From a checkpoint of a small mixture-of-experts model trained on Wikipedia: a variant of Adam for the experts.
Below are experts of layer 10 (counted from 0) of a mixture-of-experts language model. Rows are named router (the router's row for the expert), up (a neuron's input weights, with its number) and show model dimensions 128-255. Each number is 200 + 30 x the weight over its row's rms, rounded and kept within 0 to 999.
Before each expert's rows: "comes after" lists some tokens at least twice as common just before its tokens as in all text. This comes from a sample of Wikipedia text that the model never trained on. Tokens count by the router's weight.

# expert 5
comes after: " the", " a", " of", " an", " American", "The"
router,244,246,171,234,212,178,231,183,212,291,207,206,164,232,191,219,183,160,178,191,159,222,194,188,241,195,195,224,216,203,192,237,197,193,215,176,268,190,195,215,201,194,159,190,214,200,185,208,223,179,213,242,196,188,215,214,189,202,285,178,165,164,154,148,185,225,205,210,205,223,182,213,195,216,227,229,145,188,239,195,155,229,198,239,144,224,182,192,198,156,204,171,171,210,202,195,177,174,161,278,179,184,162,269,198,164,211,207,196,218,198,254,246,192,173,209,257,169,207,238,192,161,232,205,149,234,249,202
up0,209,218,185,185,236,209,173,173,217,234,179,259,224,197,245,158,256,222,235,226,209,221,198,214,164,211,227,201,163,209,219,254,236,249,205,245,180,211,184,181,201,170,183,212,208,186,153,194,190,215,227,201,158,193,246,260,191,207,184,178,203,201,181,166,168,202,170,198,202,214,230,180,159,202,221,226,176,261,226,154,179,235,221,226,176,207,237,162,201,210,163,204,169,171,228,181,246,226,215,185,188,197,215,235,191,237,227,153,221,173,181,227,201,191,146,152,205,224,219,243,181,161,191,191,192,214,191,167
up1,167,255,209,237,197,203,186,149,152,245,224,189,208,230,133,235,213,185,148,191,189,170,139,230,224,195,160,204,228,245,196,245,208,222,197,182,215,195,176,238,163,236,170,212,203,179,257,253,184,213,222,249,219,175,217,222,183,147,199,198,189,173,185,182,161,238,170,219,207,263,200,253,231,222,182,162,218,247,237,181,200,206,200,125,235,154,183,178,208,165,195,206,214,216,179,232,194,190,181,251,170,185,188,279,177,168,239,198,186,156,229,192,189,204,190,201,158,234,204,148,226,219,189,213,202,205,214,207
up2,175,168,179,253,223,177,184,209,216,255,214,197,199,223,255,256,157,202,223,191,168,186,212,190,267,155,187,192,172,199,200,233,240,186,254,230,210,165,200,228,160,174,180,213,201,193,182,166,151,191,173,195,184,216,239,229,201,192,245,202,224,217,201,171,176,215,188,236,158,205,212,186,171,225,208,256,179,192,203,234,169,229,184,221,142,229,168,132,156,168,212,181,182,197,218,205,191,226,175,226,194,247,224,234,180,211,157,186,251,164,270,252,263,167,171,184,226,157,232,231,232,173,228,198,110,223,194,183
up3,202,209,166,145,199,180,186,197,229,177,194,215,253,262,193,170,182,160,210,282,214,187,212,221,143,191,201,249,210,202,209,192,180,244,209,148,215,184,149,214,187,144,209,236,199,251,205,172,182,196,211,168,209,185,169,245,218,192,185,127,175,234,154,153,173,209,185,207,138,199,212,165,135,197,165,252,209,215,207,230,161,218,164,166,218,215,159,173,151,191,229,202,165,184,176,180,178,127,187,201,155,196,218,239,226,199,219,276,199,254,174,208,230,248,173,221,205,228,188,198,168,238,208,221,192,212,170,158
up4,113,195,194,232,166,197,183,173,125,217,192,165,197,208,239,212,199,162,201,208,177,199,186,246,230,209,169,157,188,170,202,257,217,187,226,188,201,188,171,151,189,246,183,175,175,190,128,198,154,115,188,235,195,190,237,217,191,189,173,186,173,195,188,176,182,211,210,173,232,274,180,222,203,185,179,211,221,196,239,146,182,244,206,222,224,217,186,194,172,217,199,171,216,238,200,225,219,210,160,188,227,214,236,212,190,209,207,187,211,247,179,247,195,178,175,199,165,180,247,229,211,249,248,192,153,173,182,169
up5,241,193,228,221,205,215,198,198,147,227,267,201,217,240,172,224,234,225,217,217,183,155,185,226,277,204,193,200,203,231,192,220,174,205,196,199,245,147,195,173,227,198,173,192,185,201,165,167,171,148,205,168,209,202,171,225,137,191,220,220,127,185,218,189,174,232,230,237,179,225,165,175,231,197,167,203,192,196,191,194,225,259,208,203,201,219,178,211,208,246,236,224,186,234,213,194,198,174,181,200,212,187,134,162,197,108,200,195,215,207,191,258,226,187,195,143,254,179,178,235,233,208,218,192,202,211,178,203
up6,191,213,171,216,212,181,221,200,226,228,240,176,196,246,213,239,188,172,193,203,194,218,199,190,199,240,172,242,219,211,191,189,174,133,229,146,205,183,214,221,216,170,145,191,217,147,167,180,197,214,246,186,176,165,269,187,194,195,205,154,199,203,216,186,175,193,180,140,251,209,218,158,220,232,214,192,126,248,240,211,225,240,198,268,199,245,197,236,216,176,213,195,195,179,193,195,205,171,135,204,190,198,261,205,200,151,141,177,171,219,198,182,210,174,213,196,229,214,170,224,223,218,158,231,146,208,218,185
up7,201,212,228,199,169,180,237,212,224,194,153,204,169,213,193,251,249,196,186,195,212,171,189,222,221,216,194,214,252,128,221,206,200,239,164,179,197,200,149,185,224,184,226,205,150,194,215,209,238,175,204,275,214,222,171,218,227,216,219,177,160,182,219,158,202,233,203,181,189,172,203,176,177,220,167,224,195,189,205,154,188,251,135,172,270,192,167,186,260,178,227,137,204,189,156,202,211,158,167,190,161,194,251,214,143,192,160,202,234,243,181,218,201,214,197,217,123,185,217,219,193,222,221,166,208,161,273,215
up8,207,244,216,199,116,175,213,187,200,214,218,225,179,223,214,254,158,205,226,220,212,184,179,186,198,159,226,209,198,169,197,220,183,201,181,207,192,180,195,174,248,185,237,226,122,174,236,139,211,223,199,213,231,170,237,219,215,182,212,221,160,174,199,195,216,204,168,189,185,185,225,194,176,200,206,170,210,232,214,179,187,273,184,185,212,209,191,227,186,252,227,253,198,186,231,142,190,173,213,201,222,228,206,196,165,225,165,198,140,179,170,211,211,178,203,231,132,191,209,235,239,211,215,196,203,178,246,201
up9,195,255,196,209,228,229,240,206,183,281,141,180,166,226,258,180,130,179,223,184,219,242,183,231,242,187,240,191,160,209,183,207,199,220,198,171,188,232,170,238,184,263,200,190,155,235,186,176,242,220,212,225,234,242,259,187,224,178,201,197,133,164,186,169,195,183,218,146,219,228,202,229,223,230,190,198,246,209,175,164,188,240,224,184,187,210,141,179,218,165,228,198,190,217,270,178,211,267,251,217,219,216,197,233,184,211,203,160,212,201,185,158,155,225,248,162,200,174,265,202,141,252,167,161,214,217,216,200
up10,202,186,221,216,197,241,186,187,234,223,174,211,141,227,144,212,234,190,244,276,204,185,222,199,220,161,252,210,226,194,188,241,160,214,188,153,209,220,214,224,160,183,192,271,202,226,161,165,213,175,211,186,207,222,224,200,235,151,214,207,116,194,195,206,211,231,189,182,160,200,172,162,202,196,186,211,207,185,279,175,195,204,186,233,151,220,186,226,187,210,170,178,197,173,183,184,228,263,182,261,172,176,180,238,178,194,195,196,190,236,171,213,171,154,233,200,250,187,217,225,176,243,201,197,251,214,219,188
up11,195,197,142,175,256,246,222,199,196,243,242,233,236,166,236,154,202,196,224,248,253,194,202,202,156,230,252,154,224,188,223,170,172,166,237,225,228,217,173,263,253,236,186,232,209,201,202,207,256,174,225,211,216,280,142,193,173,218,215,206,238,226,139,219,194,119,186,150,235,173,207,160,232,225,153,215,152,211,232,147,207,186,253,205,181,216,170,209,193,200,188,267,184,201,208,200,230,236,176,221,230,237,222,215,189,231,245,190,164,226,145,254,203,207,169,200,224,220,277,154,167,214,167,210,221,230,203,175
up12,179,163,222,129,234,167,184,213,177,212,213,233,205,179,207,259,209,187,229,169,194,216,222,212,177,172,155,246,217,189,187,242,187,177,193,218,192,221,156,186,208,212,238,208,181,177,195,245,205,141,188,196,173,162,258,180,185,214,160,170,214,148,219,151,171,208,190,154,259,249,158,211,166,241,179,250,137,282,218,225,204,257,228,186,169,198,146,186,227,224,199,162,222,214,203,224,206,197,152,201,148,223,239,197,198,193,234,195,170,226,221,241,183,245,213,238,178,172,149,214,210,169,252,194,179,198,226,194
up13,208,250,141,162,228,232,219,184,215,232,252,175,141,196,180,184,187,172,169,217,148,189,192,201,230,211,230,218,180,167,205,177,142,264,246,201,286,200,196,221,179,191,215,218,189,194,185,197,207,208,237,240,216,189,148,222,217,202,227,167,157,196,167,202,209,255,202,229,208,184,211,131,167,188,219,204,192,238,177,271,152,189,200,176,189,208,156,184,225,224,220,188,202,145,193,198,204,179,221,240,210,208,247,157,203,201,200,193,214,237,211,251,201,201,182,231,185,221,183,184,198,164,200,175,120,193,192,195
up14,226,152,210,184,229,222,240,219,235,233,173,188,182,218,219,198,203,172,152,185,175,223,172,201,183,162,231,186,253,204,219,215,225,190,233,214,209,169,173,178,220,161,192,188,180,165,219,143,173,162,212,169,182,159,186,203,205,198,228,178,239,186,205,216,192,243,180,207,197,199,205,166,189,213,150,242,187,245,254,177,144,202,159,247,210,200,202,196,191,257,143,235,170,208,226,209,235,205,173,181,216,190,170,159,156,245,240,262,205,255,216,212,157,145,190,222,237,153,193,203,208,199,219,186,224,189,188,169
up15,191,194,175,206,212,200,231,209,215,229,238,221,227,224,210,264,222,221,215,164,229,186,174,164,168,223,196,242,227,202,153,215,188,192,180,182,214,229,198,213,244,225,171,201,180,228,210,230,156,175,238,155,182,143,136,199,215,178,194,184,202,222,199,202,189,218,169,194,202,245,214,240,262,227,179,203,143,202,240,192,216,215,220,183,153,125,149,251,210,187,207,168,224,230,236,229,227,234,108,156,220,231,159,189,208,208,177,190,175,187,211,233,193,224,174,225,195,205,170,194,246,172,193,215,146,203,189,210
up16,209,262,158,210,192,214,214,157,193,237,155,232,163,186,209,203,236,184,201,215,193,215,162,241,215,175,202,221,205,184,176,265,195,162,182,198,217,181,203,183,180,221,160,165,191,216,149,204,252,206,211,165,224,215,189,203,244,147,225,229,141,189,201,236,180,144,221,216,173,164,235,181,181,240,191,244,131,204,214,177,235,220,200,200,194,168,183,215,203,229,220,186,225,238,169,263,214,181,214,220,203,252,189,228,232,199,151,199,202,203,238,216,260,244,201,198,176,166,226,188,146,241,227,164,183,209,243,166

# expert 9
comes after: "\n", "|", " =", ")", " It", " it"
router,179,274,201,171,217,213,227,228,245,187,195,211,149,224,193,193,206,223,221,206,168,207,155,239,255,150,243,193,188,261,257,241,199,221,211,163,234,184,217,194,229,212,222,172,175,172,226,194,224,196,267,241,196,220,181,244,143,197,233,185,175,156,220,183,144,179,230,209,182,224,252,185,187,217,202,220,171,239,235,217,176,194,152,176,159,196,201,210,167,189,229,204,174,228,178,242,249,255,182,176,188,167,234,239,158,151,176,218,255,205,230,202,193,173,202,161,163,178,227,191,189,164,201,207,159,222,262,177
up0,150,188,205,197,228,260,221,196,158,190,232,130,185,148,225,156,209,200,247,236,142,200,215,227,197,223,231,193,214,204,212,184,181,220,147,230,212,191,217,185,213,233,181,191,181,192,175,173,175,169,273,172,221,164,168,235,210,224,217,244,205,191,238,227,184,225,175,256,185,166,176,199,207,203,146,215,204,211,199,219,242,134,224,183,234,191,168,180,204,173,202,220,236,231,217,220,177,254,195,220,228,172,198,190,184,222,199,191,251,146,141,244,169,223,232,141,253,202,206,121,184,234,196,133,174,209,223,203
up1,184,146,214,223,197,207,197,165,198,230,236,255,180,171,243,204,199,204,227,234,155,226,198,212,229,189,210,214,222,212,248,251,156,234,217,127,198,217,218,153,191,178,237,211,150,201,240,219,224,196,233,198,160,178,193,188,170,202,210,229,216,197,198,155,182,227,217,184,217,208,194,144,204,195,192,190,235,201,214,174,164,191,198,201,142,256,184,214,213,204,223,211,224,227,205,246,172,183,196,205,224,221,240,233,178,135,118,253,213,158,210,252,226,179,199,148,175,233,233,184,171,194,195,260,164,179,190,221
up2,215,158,170,207,236,221,193,203,208,202,213,159,226,193,176,276,202,229,236,202,195,234,126,190,224,185,211,208,214,183,243,204,221,163,194,171,190,180,213,251,248,217,226,215,247,238,235,220,205,206,182,182,240,209,215,194,159,202,220,201,187,217,219,211,173,195,217,195,173,199,208,188,167,197,202,185,209,144,222,168,126,195,225,182,186,241,181,165,207,154,171,200,220,178,205,255,197,175,214,207,186,240,151,243,196,176,205,166,165,235,254,276,174,205,199,206,173,166,270,229,223,171,179,209,193,162,167,148
up3,265,263,190,180,235,152,215,191,219,257,182,221,198,220,201,230,191,215,185,188,180,180,196,161,177,207,201,182,178,175,191,205,166,213,145,226,196,185,192,161,205,218,207,175,204,230,223,207,209,198,241,222,225,244,216,241,229,223,242,223,172,212,185,184,186,234,227,212,195,282,198,167,219,220,187,247,218,197,223,211,206,211,212,179,181,192,175,169,134,168,231,196,213,243,197,194,259,271,191,163,215,164,228,215,174,191,208,217,219,242,164,188,181,180,208,175,193,219,230,220,195,236,210,214,171,258,237,159
up4,193,137,227,154,176,207,212,196,133,172,153,166,247,200,202,209,194,142,186,232,215,252,255,170,220,226,207,181,189,222,231,213,186,210,202,198,192,180,245,181,182,238,185,161,228,163,171,179,204,166,181,240,130,204,178,280,180,202,211,195,208,168,223,204,205,186,261,185,210,156,184,231,177,246,191,229,151,169,192,159,179,238,212,224,217,177,234,218,195,189,211,189,238,227,201,190,218,258,233,202,171,209,173,240,226,186,161,187,244,196,169,194,215,230,188,159,184,172,157,229,199,190,204,157,192,178,275,164
up5,191,221,214,192,249,199,172,230,201,237,199,167,205,223,166,218,198,229,221,190,231,218,81,181,188,146,194,236,191,239,189,218,173,190,138,194,194,158,167,190,177,212,172,164,217,192,242,222,187,193,233,189,215,240,205,191,195,250,256,229,209,214,194,203,217,197,194,160,237,205,244,215,218,231,206,192,207,186,196,196,200,173,241,187,171,166,195,198,195,213,218,260,213,194,214,227,177,168,201,171,222,205,217,169,210,163,230,181,178,173,201,225,237,223,174,199,186,234,148,170,127,201,212,232,153,195,143,183
up6,188,157,208,180,212,218,223,182,218,217,223,158,224,180,219,236,234,228,177,230,215,244,236,178,149,214,186,161,193,186,227,231,169,157,184,180,206,194,239,152,174,207,220,219,175,227,201,199,145,250,215,175,177,230,182,160,180,211,231,255,163,151,173,253,126,201,234,210,155,200,253,186,182,215,204,186,193,202,225,198,189,231,195,151,231,228,169,217,237,168,210,205,226,183,202,235,212,241,162,232,199,213,213,182,212,188,233,185,218,193,202,265,133,204,183,201,277,177,201,220,187,128,148,171,194,182,177,240
up7,211,231,226,218,203,182,174,245,196,206,198,183,211,193,235,228,151,266,201,195,164,256,222,202,195,235,222,186,203,258,231,229,195,181,217,177,185,215,203,239,182,200,240,196,163,179,248,227,163,237,214,186,226,212,197,226,197,265,189,193,182,234,203,217,126,148,263,166,201,201,250,175,200,198,241,220,200,187,199,210,139,204,178,163,225,192,198,203,125,204,193,224,181,232,161,239,187,124,176,250,152,182,242,220,250,163,217,184,159,179,212,187,185,217,165,208,166,225,178,186,185,198,202,187,182,200,192,168
up8,216,230,185,183,231,124,214,227,198,205,187,211,172,231,237,156,229,161,211,252,168,207,164,171,215,178,168,198,174,243,213,239,267,161,165,177,206,178,165,230,209,229,167,227,170,198,158,232,232,188,226,201,197,178,209,221,170,161,227,217,196,234,199,217,178,194,188,214,196,213,224,189,252,174,261,207,139,180,151,224,176,182,207,255,195,197,192,194,243,214,153,196,169,166,192,185,209,166,219,214,202,213,182,262,171,158,247,190,225,213,200,195,188,206,180,212,208,192,181,189,225,221,210,168,237,247,171,214
up9,179,210,217,219,200,251,138,214,237,194,233,186,169,227,182,201,195,183,132,208,201,224,263,260,220,254,191,197,169,204,254,194,161,192,217,188,201,182,216,241,207,158,171,182,137,161,215,180,203,226,227,225,206,196,239,201,202,173,211,187,175,141,247,177,135,147,242,195,258,182,195,215,203,227,239,183,182,178,216,149,153,180,155,202,130,195,238,200,180,207,206,207,221,208,205,207,200,250,167,169,200,269,174,210,170,161,148,179,235,158,201,223,167,202,174,187,170,174,226,201,196,201,207,216,212,209,211,220
up10,213,200,188,191,202,193,188,153,220,192,220,184,177,231,190,183,173,164,195,272,221,233,170,208,234,169,179,220,201,190,234,201,277,145,178,213,183,196,203,161,192,215,172,218,212,141,185,171,190,176,195,177,239,250,235,241,128,213,208,213,197,208,195,175,181,176,187,161,205,162,219,219,226,197,236,242,199,231,166,200,187,189,221,194,201,181,209,246,152,191,244,199,155,206,223,206,208,180,221,170,176,230,199,202,187,172,206,246,250,208,219,268,211,213,233,135,161,155,162,202,152,197,191,156,209,171,191,219
up11,200,205,165,216,273,191,195,176,214,182,149,203,211,207,188,227,203,221,253,137,236,237,166,193,208,237,236,177,215,225,152,170,238,219,187,200,215,160,235,218,200,268,225,174,229,222,231,234,229,235,183,158,156,133,180,173,164,199,195,262,183,195,248,194,186,176,217,182,187,211,236,219,156,180,230,235,184,209,246,183,128,210,222,198,202,206,135,221,159,236,245,215,240,174,199,168,194,165,175,238,191,192,205,163,133,200,178,225,188,236,209,187,165,178,176,168,214,171,255,230,203,173,168,184,190,217,206,175
up12,127,200,191,153,187,191,163,205,221,194,192,189,192,252,201,174,227,207,183,191,158,194,174,205,198,218,267,216,173,184,220,200,208,211,207,217,194,188,219,197,191,236,152,169,164,253,187,189,241,227,242,188,201,251,209,257,204,184,188,147,209,231,161,194,179,194,185,237,206,157,218,219,140,190,196,214,159,209,223,211,166,233,215,205,146,183,194,194,205,206,185,251,178,205,166,259,185,186,217,205,161,175,228,216,239,205,232,197,201,197,119,226,218,186,164,173,202,231,148,200,158,215,182,241,175,201,187,183
up13,140,168,152,228,209,215,233,196,176,212,206,199,193,204,209,205,214,216,205,192,166,218,212,207,196,189,177,207,195,237,222,291,150,204,193,162,217,196,253,210,204,151,179,234,210,200,207,161,203,197,231,244,175,140,205,215,221,193,211,213,187,219,185,207,198,172,238,208,168,166,216,198,184,210,196,228,239,213,205,192,165,258,225,165,164,203,232,187,159,197,169,218,201,229,226,241,173,197,197,226,219,193,153,201,158,176,120,194,228,179,242,255,216,207,199,166,243,259,196,166,187,172,195,226,167,246,193,191
up14,172,207,214,198,202,150,212,234,242,212,191,167,177,198,197,188,154,121,283,189,236,169,134,213,189,183,238,192,172,253,279,171,195,191,190,192,210,175,179,188,206,188,159,190,125,153,179,197,188,234,228,183,184,158,223,202,140,194,184,174,191,143,238,163,179,273,189,208,178,184,158,264,212,189,211,194,145,174,184,214,156,178,163,198,159,239,207,215,231,208,194,242,156,218,198,230,208,213,230,206,239,208,219,219,213,221,192,192,277,207,152,199,218,198,226,192,223,213,172,251,238,227,202,145,155,139,217,210
up15,167,198,198,226,239,189,231,197,168,225,187,204,183,205,218,242,211,228,218,252,200,187,235,218,202,225,222,260,177,215,183,198,240,230,157,149,194,227,179,233,286,252,248,165,153,236,200,236,205,189,252,180,182,160,208,212,224,249,182,174,210,185,187,199,209,191,195,204,176,256,168,227,167,198,214,194,178,169,195,231,192,224,198,218,238,235,172,217,213,216,213,187,183,192,181,184,219,225,187,192,193,164,261,207,147,206,184,257,216,232,200,180,187,181,240,174,225,221,202,197,134,247,203,212,220,265,200,232
up16,127,179,136,187,232,192,238,219,237,194,155,212,182,198,223,291,211,217,131,202,220,186,169,225,225,158,240,215,172,196,205,268,197,196,229,222,248,167,212,164,211,166,194,239,183,243,137,231,229,195,209,183,160,178,202,195,237,163,211,147,242,178,187,187,230,211,189,193,202,204,163,231,210,295,224,194,188,256,209,148,127,166,203,223,196,170,301,196,149,205,290,171,190,174,160,144,213,187,203,218,202,199,238,169,170,176,162,163,189,235,165,176,212,183,185,230,231,197,244,208,198,226,206,180,200,186,242,233

# expert 15
comes after: " the", " in", " his", " was", " from", " on"
router,202,206,182,175,243,193,171,214,221,193,229,207,154,184,208,235,198,215,278,198,159,215,213,222,155,232,196,223,162,274,244,238,181,196,207,168,243,177,200,228,232,228,164,209,187,197,174,199,203,199,277,187,212,219,220,214,226,192,184,182,177,154,177,153,138,222,221,208,204,234,199,227,184,216,190,220,133,222,196,174,154,148,224,212,171,181,208,184,181,186,222,192,204,207,259,217,196,209,155,226,217,207,198,176,186,166,176,183,226,186,193,222,161,207,160,176,236,250,205,205,138,173,226,201,173,192,173,171
up0,188,257,130,141,207,179,193,227,181,170,198,164,187,183,200,157,257,218,173,203,163,224,156,264,202,230,256,189,182,282,233,240,217,233,150,135,221,193,193,188,224,173,167,156,237,242,188,237,152,180,287,159,211,124,163,195,164,223,202,228,204,204,208,187,196,179,223,212,170,242,237,195,186,204,184,260,164,256,218,176,161,183,142,209,130,204,230,228,205,200,247,139,224,203,193,242,139,198,211,181,206,212,216,194,173,228,210,204,178,194,218,253,161,130,190,183,274,217,273,267,182,168,169,166,237,225,176,174
up1,199,162,189,212,208,260,235,189,217,231,257,181,153,230,186,224,221,254,152,235,204,229,236,198,243,185,213,217,227,196,217,119,192,146,211,182,224,222,232,202,173,216,238,238,203,178,211,199,213,151,206,241,213,248,224,216,142,236,223,135,218,205,205,184,144,225,214,261,219,195,187,172,219,201,187,182,187,189,165,155,200,206,213,242,119,225,162,171,141,173,251,239,236,203,243,205,181,198,229,188,194,180,243,182,195,176,212,205,220,229,164,216,212,195,241,171,206,170,159,184,202,178,165,268,124,171,162,194
up2,231,141,183,203,214,156,235,225,227,210,183,169,210,220,210,178,214,192,198,183,175,143,205,179,190,206,213,221,213,270,173,258,216,214,228,207,221,237,189,194,211,182,197,204,234,137,224,200,207,189,183,241,202,197,154,133,195,237,190,228,252,247,183,231,259,250,149,190,207,215,200,200,226,235,178,141,183,238,226,211,204,196,181,204,204,256,147,177,232,178,218,195,198,196,234,161,227,157,122,187,153,193,191,248,160,196,223,206,207,212,205,190,143,249,202,235,181,222,144,196,177,210,234,215,155,189,184,176
up3,141,166,223,137,164,190,143,239,208,185,176,235,161,202,184,225,196,187,249,202,158,184,227,226,243,176,225,175,163,220,239,239,214,248,174,183,195,176,181,236,229,226,184,214,145,169,135,200,164,240,216,185,208,177,226,163,207,184,169,161,225,159,163,172,145,219,209,211,162,234,240,223,169,201,226,208,135,171,204,208,183,177,212,218,193,180,217,224,195,187,222,213,195,125,210,207,147,218,183,177,201,206,226,181,213,186,189,185,231,232,180,215,174,154,193,175,207,181,154,137,221,116,186,211,215,198,216,181
up4,210,179,221,164,243,158,196,225,226,180,243,183,173,189,185,164,202,179,236,205,135,207,207,205,211,214,221,126,207,250,183,210,184,233,155,214,175,203,259,159,232,157,177,196,187,209,207,202,193,242,255,176,199,190,184,215,212,228,189,211,198,195,142,162,157,206,261,203,173,231,204,170,225,216,176,202,184,215,172,152,189,202,198,159,136,199,212,177,213,198,243,231,195,176,205,227,219,215,224,186,204,201,151,184,192,174,245,204,249,232,203,254,150,203,217,189,205,215,204,262,188,181,201,234,181,180,174,126
up5,198,168,184,210,233,231,205,175,181,182,224,241,167,224,210,202,214,174,245,214,265,158,220,211,147,190,215,217,175,180,200,179,194,142,188,158,266,222,225,244,181,266,191,193,199,207,238,152,271,222,225,218,160,243,206,189,228,172,212,169,211,160,195,178,195,239,199,220,234,187,206,201,184,239,234,184,127,268,145,149,197,194,203,211,198,163,155,218,244,147,204,233,156,200,204,175,254,211,207,210,202,165,214,194,215,204,231,223,173,189,195,243,179,241,167,190,216,186,202,252,172,205,255,174,166,190,255,148
up6,175,145,243,194,195,189,196,259,230,184,166,173,169,260,172,179,208,219,262,172,137,193,175,222,216,228,246,179,137,243,204,242,184,188,193,220,245,176,204,208,225,164,234,156,160,240,164,188,252,201,248,173,209,184,249,194,168,173,214,190,178,178,172,163,163,262,229,207,144,213,185,168,132,150,194,212,160,203,220,222,240,230,228,203,168,230,178,264,219,185,199,186,171,162,213,176,220,187,191,200,164,186,223,202,201,235,192,193,198,256,203,214,208,223,155,187,263,215,175,167,201,159,235,180,200,187,198,205
up7,168,156,148,161,244,210,205,210,214,195,203,151,136,171,204,221,215,250,254,209,244,209,154,185,220,233,214,155,172,205,239,167,176,175,282,177,209,144,213,273,214,226,176,197,175,222,138,201,147,195,210,143,176,166,195,250,157,223,145,257,205,220,173,228,232,214,244,205,154,197,187,193,193,187,199,233,183,189,219,211,194,198,156,233,200,197,184,191,178,217,263,226,243,197,231,226,201,238,241,204,196,223,242,176,193,126,79,199,172,205,220,214,171,109,162,182,208,162,175,226,240,186,164,263,203,197,165,171
up8,203,197,190,186,171,202,150,207,202,189,193,229,197,223,115,161,160,241,209,225,160,225,221,213,173,205,146,150,156,233,124,191,202,210,192,191,205,246,204,222,196,239,214,176,168,214,196,221,166,203,242,184,229,201,271,223,185,229,239,157,180,238,215,180,209,221,217,207,221,226,184,185,163,141,142,194,230,187,181,236,250,197,228,179,225,234,230,204,184,197,201,234,137,219,206,186,171,231,242,252,248,208,211,157,204,171,235,131,171,235,236,231,184,163,213,208,167,201,200,207,136,205,169,191,190,213,191,194
up9,161,115,138,201,156,191,214,268,218,178,196,127,153,178,185,218,223,221,216,160,168,227,223,216,222,216,203,210,195,239,216,213,181,202,208,182,167,169,226,203,242,238,190,233,163,182,201,185,178,195,229,155,213,172,228,201,181,252,159,191,218,197,156,215,212,185,239,197,187,246,207,151,195,174,175,188,176,217,204,234,200,224,207,210,177,182,196,217,207,242,206,268,221,160,221,158,184,187,195,244,206,226,218,204,233,131,214,193,224,209,201,239,196,209,201,204,199,137,177,214,203,155,185,197,218,239,198,194
up10,228,170,178,210,187,191,232,219,155,214,185,252,209,231,189,174,232,148,181,181,191,189,185,196,188,159,220,208,202,194,168,196,179,179,230,154,251,226,236,230,226,285,175,200,189,198,148,228,216,207,272,224,151,201,247,231,176,161,224,163,200,169,206,227,174,219,220,229,217,167,192,226,210,156,233,212,179,189,223,204,183,220,185,225,216,143,187,171,212,233,159,195,204,176,211,179,212,173,141,161,201,177,199,259,144,231,197,222,175,216,226,214,138,191,204,219,182,194,169,186,156,171,210,212,177,235,176,235
up11,221,245,229,189,225,189,128,194,196,242,239,212,211,248,208,203,196,235,218,209,181,234,203,211,220,241,217,189,248,216,203,186,158,209,198,160,264,205,181,217,203,207,184,223,208,215,267,170,169,222,202,188,185,196,184,155,219,169,217,188,167,180,204,180,209,191,220,146,193,234,207,169,167,159,209,195,171,165,227,197,175,251,223,207,172,186,217,210,234,188,185,193,200,194,196,176,214,210,194,221,151,184,208,180,178,196,249,203,208,238,214,221,126,179,196,214,182,185,184,246,203,233,246,223,193,241,212,181
up12,210,222,208,162,202,228,189,169,188,142,185,246,223,269,217,220,191,242,247,208,165,196,176,206,189,212,223,192,142,235,185,267,196,193,240,207,174,199,174,255,231,263,131,215,183,237,162,181,187,234,258,222,177,227,256,241,223,175,172,238,179,247,189,217,187,188,200,156,197,181,174,236,222,225,257,265,159,201,215,248,132,194,261,210,215,186,239,194,175,252,226,231,230,217,171,208,203,216,270,231,214,200,224,206,229,157,213,148,195,189,209,170,215,177,175,194,149,213,180,190,149,213,216,178,223,195,215,196
up13,148,221,206,202,153,149,167,183,162,231,209,214,186,160,249,223,203,212,251,186,180,201,167,211,153,228,188,167,235,222,178,250,173,151,236,215,244,162,246,203,216,214,169,208,145,220,268,197,240,253,211,202,138,200,265,162,237,225,173,206,166,205,235,213,150,206,203,137,229,231,224,215,227,220,251,244,151,222,233,221,165,186,217,265,172,194,187,241,226,204,217,264,238,168,228,164,248,212,172,201,213,200,203,207,191,225,208,200,178,210,216,171,205,204,178,240,173,192,243,243,187,205,247,210,162,199,176,233
up14,208,178,151,148,183,230,237,230,212,227,196,242,178,185,182,228,251,192,233,204,198,216,200,198,187,199,250,213,192,172,200,171,186,148,175,213,236,210,225,245,192,180,211,124,158,207,202,167,204,217,245,207,227,264,209,225,185,184,211,192,200,233,233,191,125,223,179,199,223,195,231,267,155,256,187,166,198,214,183,212,226,202,212,218,160,148,142,207,213,209,182,233,175,209,236,154,201,226,170,194,256,208,196,213,179,219,189,217,224,210,171,229,156,208,214,193,253,225,180,135,132,245,242,242,189,220,204,214
up15,187,185,188,189,220,218,201,243,199,175,217,205,165,158,247,184,169,191,221,180,184,136,170,202,192,209,242,180,245,196,177,207,206,150,250,168,236,220,212,222,208,199,171,221,198,171,179,175,239,231,149,214,171,217,188,219,218,207,177,189,238,217,164,193,247,254,217,226,244,188,195,222,224,198,161,244,136,226,225,177,179,198,140,210,165,202,175,222,174,183,158,153,195,141,219,178,270,212,206,176,132,168,200,217,176,213,185,227,179,202,268,208,132,179,210,170,143,217,196,233,203,220,199,183,234,231,201,194
up16,173,231,245,199,251,198,209,202,243,158,154,174,204,231,175,175,201,216,273,195,177,226,166,196,170,229,190,164,171,245,235,203,263,208,227,265,206,182,181,185,216,259,203,185,200,237,197,189,225,222,273,178,256,195,227,217,212,205,239,236,154,194,190,201,225,198,217,184,169,209,240,178,222,210,189,208,196,144,206,249,204,226,215,173,172,254,156,219,168,218,173,172,210,179,207,220,201,277,203,192,239,191,194,175,188,224,235,267,245,191,194,192,196,187,214,119,201,230,218,224,196,216,199,230,173,186,223,155